config = dict(
    n_layer=8,
    d_model=160,
    experts_per_token=2,
    moe_layers=[1, 2, 3, 4, 5, 6, 7],
    routed_scale=6.09,
    lr_router=0.000663,
    norm_eps=1e-05,
    optimizer='adamw',
    lr=0.00354,
    beta1=0.9,
    grad_clip=2.0,
    seq_len=1024,
    steps=5224,
)
Below are experts of layer 4 (counted from 0) of a mixture-of-experts language model. Rows are named router (the router's row for the expert), up (a neuron's input weights, with its number) and show model dimensions 64-95. Each number is 128 + 24 x the weight over its row's rms, rounded and kept within 0 to 255. Numbers have three digits each.
Before each expert's rows: "mostly gets" lists some tokens that are sent to it at least half of the time; "gets" lists some tokens that make up at least twice as much of what it gets as of all text. This comes from a sample of Wikipedia text that the model never trained on. Tokens count by the router's weight.

# expert 32
mostly gets: " but", "\",", "ed,", " However,", "ation,", "es,"
gets: " and", ",", "s,", "e,", " was", "),"
router:114125084147102106109154156135088171120164108119141121137114129159103091107169091146131139122162
up0:080169168146110129111116087118131108156121107107114129121093148124125121167113110126166136138122
up1:119147162093124114153134140100135149097134132164094135140127096117130179140159136128135124094122
up2:129095109128123125142097114103086119132157152100087167095132117110114160133155183169132113152071
up3:112160123097148128134167146156103125140108128141145157136138166118098146091147182117093126146170
up4:092127141134137145124100058135123138138142167155143154143132130140155164133156150083166094074171
up5:136125117133125144137122155144094145154119113104086084132118180122124139123152132100109130114122
up6:113120111137117106105140143088151105122090111117132128159090094121122118126127113128153148112155
up7:080105170119138177122141141141134133177139101143154177170112145121123133134139190136097126072162
up8:138125117168116148109067141150094117166132136096160134162133163119137101113126132122123126139163
up9:149146090129107127168139113128129120110131113123117117065131111142092096106141094112154137162109
up10:147123088093160142167135144117158085097131107139118121161118156126142118161095129130130131116164
up11:097139103119123149096139155192146129095132161132076152136138137138090199172111136117093129165149
up12:124116159135163141120158132125137130128146109104110130093128079143098142147148091148121136113142
up13:129151119072139107164099088082126097107157110153111153133128133120113115128103170146128112139130
up14:110098141131112140160116146163123105139087122129149134129149141103135182115141139109083100133125
up15:147103133140140123128083100113142097136128147166155120131148153082123136129158118127106121107111
up16:111126122148161170135125121143115119118120105113129115156136093132108113104123152147118111136167
up17:108162119135101123134141145114142173148137153152138163147141090153123143132085120146161142134084
up18:138122121106162143155159100142110131131083131143129127117094134121141161155162108157123111105129
up19:113148130082119087084115141089110104139151119149102139134075065128134154126082107126145112139146
up20:121102155077132097099120085167131120155120138130152095077122110139191115135099138136095118147133
up21:178113100129160132144093126132131106081169107133139113148139126136134148148145122154135141131131
up22:139108131129165097182156068121124124168139141143135135161103101129140143086096125088077105101100
up23:103148134159118137127130181102133117164113122113099159156158127112082095162112148115128124124112
up24:116112165139100138114129105182116141120124122109133155128112101107151113121165112097103132178130
up25:102109106145138110177127172100121120115139110144101164156136142121129129146128165142102123152073

# expert 19
mostly gets: "pr", "eb", " Kore", "reg", "ug", "lo"
gets: "l", "b", "h", "c", "ab", "om"
router:137134110083077124120095098105103121135115102098135112108145127081126147155156137125138124167108
up0:110133114088144144155142115146106099151128116117091147117109176134139141125114107139116112123073
up1:132121135113066129112192119118163141111132160138073149152156179103132125177174083113098123098120
up2:138104154105118131127158141149116110120135185154103129090127106112132100164171087160147110166160
up3:155100144127145146114095109109130091099114144104125154130110129177107139169102144098157116110089
up4:081128126132133149093124144106137151157106153125125141134116138113110148081188121111101107166101
up5:094107115127088090143154118158110146158159123110131144087166136123119130144121063115151132146194
up6:144161119179116120092139139127128097150098128139122120133157118114178112138131144161172131093160
up7:159134174133170127142119127126124120138124146166156081142115144120135140090124154134109132159119
up8:091148144147145135123100101151111134142166107157159112145159120155162078137131119132119115120086
up9:115097108127148147142094126137151146114108119128107135112081149140118097146096092173123117174180
up10:114137131092107105121139185110124133138136090139109124150146120106134146127113108141115127112172
up11:108121085103103149099097161171154137149100146128111164111116100153162174142172062109100122127123
up12:109130090127146189118148213156127125121135114094105106135156136107094109136168101115121130172150
up13:137122099157133087153153150142112126135120102102103059101146147124104137113137130174076099131113
up14:134076170112140128162102111104148149152092141136145121139111140147153107085149122124134101163144
up15:154143091119109123141140152113109120128128126125141168120136117104165130126128177092162113113122
up16:121137135106119173130108153175181139103100133103127138100147113133112151118145163076137122149138
up17:143141119115067123120166113140112105139125125107184137132150105118152120071142120086150128163106
up18:158109146149100160138167131141059192158140158123108118094111114096129133127162126140068119123137
up19:107119117127110164058118120117163137105151114136139115125132132111132121128151085126115100157115
up20:110123088071122172103109132124126126150145115093076127109136108099137121133111107117103127163097
up21:122161095090125137091113166084114129132102111140088161128160137116154163165134133127106119121120
up22:172101128141120166111133154080158135136119115114132083144137098126128129101164131136140094158116
up23:078102097155122153139142188106141131119113111109107146136106139127115115124112130171138129139070
up24:113103128087160109129089122195114135128108107140131121126142142105111132127155116106099123122163
up25:129111161127121107127104174119111127122122122098090124148110089166095086160110159109118125111104

# expert 15
mostly gets: "he", "ó", "ou", "alf", "che", "emb"
gets: "ou", "at", "he", "ro", "ur", "ad"
router:177140169125159103120128123126153116151142136105096122130160122152112170123120110125116131145101
up0:118086150159120158130133136100161091148095121152107110149127124137114135126111092164133114161124
up1:152129117119126112088113112122110174091157143098091090106137114101150148138125121083127121128115
up2:143129119132105117140133113113133087110119132104107098119151109060143119159094125148111108130113
up3:178122135153129149128094115093114141160142138188107140113146127111140128204114080149152122136121
up4:141100138091123117169117082117123133126123117121140129130095164099151094138150154119099115114140
up5:104142130112117119158129124123137092110156134186139143123138122133090142164178101111120123093143
up6:133145117150104131096105136126126122155149136104142090090169127106154136125129092132109115169146
up7:121116115101146185092134126140159088112098177134161157148145174119120161145144147146136124086121
up8:136134130169082126117089183169095164122167120082122139160141127128122129105119139097150126114137
up9:115141094111100107099140116128178098095129112088075128106123108119156131119105114149135112171134
up10:133137087111122095137130142129127124118138158136141119129118136089127092115164097136112122165120
up11:109083113130127096142167136127127092096133125114125145168087059142108179154120113120088114153120
up12:118125111092113122135136164160136104156122119134126105138125124117134131071162100143136126094135
up13:125150119115111108096147132132103108142128149140102097096124112149097108101151115162125110150109
up14:127093155156149136118167140132122107103124187130150120119142155066112142128140113110072115120160
up15:176104155124128144135144122153105097164112172118143141135132173123139133115089148102133095077175
up16:140119160146116118110090163100143135087115143127121093084133131094113122093178089162106114124109
up17:147148121082111110096094066080123134127130141103110136104149135149143135101084153142126122117114
up18:118102133099106135130138174161124120115165171131110108090082102107171138138159161114096123114135
up19:144115121163150167117124098139081143090126190097096130125136085115145151107094127100136116124151
up20:097120150133135137126096128123115160141134158132109128111121135175160142128142121124067128109164
up21:147113150087140102149134142135112114115188137105140142149128100135081123138158190105108130174125
up22:141115127144125107140137146113143119170173097134164132123097154138126109110093140133116109122135
up23:107158095125134113161129120133150073114118127077162126129119158130116095109162105127150110098113
up24:130109131144100129113158102173112136105108130153149114119110110122080127095143108110142112100122
up25:135133099121139092128155091119133095126128102116161130149114086144111128085172140150118129179112

# expert 11
mostly gets: "}", ")", "s)", "T)", "°W", "5)"
gets: ")", "\"", "}", "s", "a", "ia"
router:137143114139092108153148136113170100122117110146120148105144152149108101129091119116165130161111
up0:098151132104119145122135101110107126183163130121066094119156180145095139123098134143133140127118
up1:142135128110122136147156146087121118100069125123097090111067150134160111137107179123102129143113
up2:173138113097091091144189078124099122134124152114089125125120069117104092150131111163115109155101
up3:126124105159120157116123105158120134141148119145113104096083132146110138110103114118149122131160
up4:126139132138097153151106156141094175133131111123144111144139136134116160090132116105100069129181
up5:069136112112141092138122129130114150152138174146116102132078140132140140113154102101122104109130
up6:154138132130131154130163152139125107141109132116138102159111130102128160120139150152125109124136
up7:094123123131098107142130153113124146147095117149130135127143162108152161089098117126126104102165
up8:107079113130093194088133189132106087149112093098172106186156159133179122127105097146152139109163
up9:132141101141177099091105114101133107092120124092129147119133127141157096137136133123143147135139
up10:153128090127130091134086128125164145092151113119069133112128142122153113115087147108137103132122
up11:091082149133124174115136103140132078147112115158068100151129095108094132164117124117124107107114
up12:116139129195132187124096198173103173157132100127143132111171105141102126104141116092126105135115
up13:102123088070174087143120122108124103091099105141082129128076112146103147125089114107103124129135
up14:113096142149113126160162109160114113159147165141145133117157144138127109147087078115121115115176
up15:161113169149108124149150164117126093137121168123109115161092120102196115078126137073113096136180
up16:159153143147109114088095137130123142108120123119095127104108142120125155105135069101116105114105
up17:118158113145076112146100132101120129165121118144127135163114113124117106110104143157128148171120
up18:110098116072121089117125146139106123134160131181117149111123126124110124127096109110119136122159
up19:143134112091129191054112135125129142134129152101130149156151098141147158119163113142130114125161
up20:101122129122142119120116094163141172130170134133080116134105120154147104098165165135108121130126
up21:153075136115142117143118146130119130120173164106153164109130111150120163092149165155120123130114
up22:107107137113125116125097118141126101168130118134119110153094128128141147104122122149087112100128
up23:079140119142134115125123160143105139089159123159107132124143147111125153108092153151115111151096
up24:105155124109121100119134127125104146111126139164077125139109089142113121120147095104116107086133
up25:151113104131120111129118118162101154127138123129143100110149108146100156143139108114132119165103

# expert 18
mostly gets: " when", " where", " which", " However,", " if", "though"
gets: ",", " that", "s,", "e,", " which", " when"
router:142149091138154115102134168130100151082145090103110140103105129127098136116113103133118132132127
up0:091160160145060135117128112159122127170149101130113098102110138118133111177092109105131123137143
up1:147091120147147126122109144150124152121090155139106096110126128131161138160129086154142130098116
up2:116128136128081148152129129124101134136125217128145093101149117078095119137134161169127076128157
up3:141147107155110110165160138124115089130087099126109115065105097111142170108148199118100099114152
up4:163104096086091150126123099131138156133138147129119163136138116147122148127138135122151129140189
up5:144110120139133135164111124133095148100121138113128125088126105088170147168144101105113115101125
up6:128124128176144127105105126146115089149123112153113105119102147117112096118141142115113133125153
up7:109160178111152128100120123101154080176149108147139113127153171131105127154129153105132117120149
up8:150106114129153106118093137141105122139148132100130167126166132145117115118102091105118140110125
up9:130137102136132148107116139141178141116157148177110122145094183164144118167099134167132141153184
up10:126156113084068124121152156117139125096106115104136142139106172094084078126143201145127132158104
up11:100132134112143154086112124184158099140113126140130097142109121156121138160106117114109117134118
up12:147117109123131117170138135106125144108111100140110171157135095143156167137144129118086114096134
up13:142153137068082108157180137118097130149146112145082127150120163153094154110099114165116105132128
up14:119121130132128180142122142149087133153100142135144079115157104088141108148152117160087126114153
up15:166090129094108113150160109118153111143150152113118144080090102100130124111120101148147107126162
up16:129140133097067122094068136108190123108114156115133113120086096109086127131109065109123101127094
up17:093151125117077108100125128110131123158128124131115103139168115109123112128144176156178128119099
up18:171074112110115119096098146153104141148094101106091119112134083088180105150121088079133106110105
up19:155127081085132108104097105123131154112125104088144135154112118126146113149123092102113112121223
up20:143120093119140116105127097145105164125187140098133206122151101174167165114138103138123130109139
up21:081118113132130128195109141135086148105117119143105155148079089130124169149110152159124126139125
up22:145138113129118118118185102121095098184136133080102094139130100165113111128153066129107110131122
up23:079113099124134119156101167134112138138127132141121188175113157094122149146127121126114149127129
up24:107144111097160144111105125165112121100138127129131119157109118140130115118183115152129141112148
up25:137125122114128151130136136121092114126099162128129080104143133118109090099126145145125080115101

# expert 33
mostly gets: " 202", " 199", " 191", " 198", " 186", " 197"
gets: " 199", " 198", " 197", " 201", " 202", " 194"
router:151151080117149142097122121093140128122109113122129129101121128114093165141120160141097080088100
up0:136135117097102121112153110124071120198110091128123108147112144155153098134094120131098132162116
up1:120136169123117094128145171123099127110129087102157090138145122111135107152111134102135096127122
up2:141110117132140089124113129108166151097165136122153129093151122125122126113078108134105042140131
up3:124157157177112093133102144143148109148157144122113149100132145103078121132136097105193052110130
up4:095091100134105157148119130120160121137129107122096085149125153107118135142137155143129103148150
up5:099135147123098153102107154174117143142161162145141111101126153094126128158166130124125129129165
up6:121098144166134149180135112141105124160101157112140138147116141102144086133157153162142119133181
up7:108141144109126120112109115179112098144091129123137156126111088108098109136158147132107134176130
up8:139107133110173132149087165156097073138129115085132086158103132158137118120105123127097138132117
up9:168105076122127130142144122139163120088130139164124150166109100143135135154106119125146133168121
up10:088105100147119084142148152108125133139118139131076122152127153094118135099142152104131125163103
up11:141092123124132153130092143120125108107105150138103078112180156137104103145110174108108045128087
up12:061104144124090146100137132166123156179122119074102132138134143154101122116110129124118136118106
up13:102125101110132074158153103097121141130144108158088130107109148099127149119087159153083065136149
up14:116062094163109087164134096150120138174124159132126125131147149134171121125155158104117107107132
up15:108093168164115087116105137103112088131120170112149122129103109117144116109133149105111115114110
up16:139158132159139156123108174120131121122105136130116140127122194128117124148137112091160054125131
up17:133152148110081123134107095104117143148127161155122111120107139120128091097132157118123118155110
up18:112122152163103152127122106144080156115164172136136161108150105117190149172200101130131109120123
up19:130123129149127126128120118100144123113154115136133153105116115120141138105106130137096095127199
up20:100086090113131162129081106121115121164183100144135157139114114142162130120187113116148129175171
up21:132091138092156124144138133104122132105119131166104156090135146123143110129118137137104082179139
up22:130084111145120114123076113117146153114163134124145097124152093154108137129113124089106082125125
up23:098130185133130140102094158170126113130112152153077089142112130071137148149172140110124108119093
up24:135123107141160110107108114166148136125145139130096096127075138166173121118101144087118092134127
up25:145138146070139130106167110201095108125068113123121081124119129150116120132124151107105130137137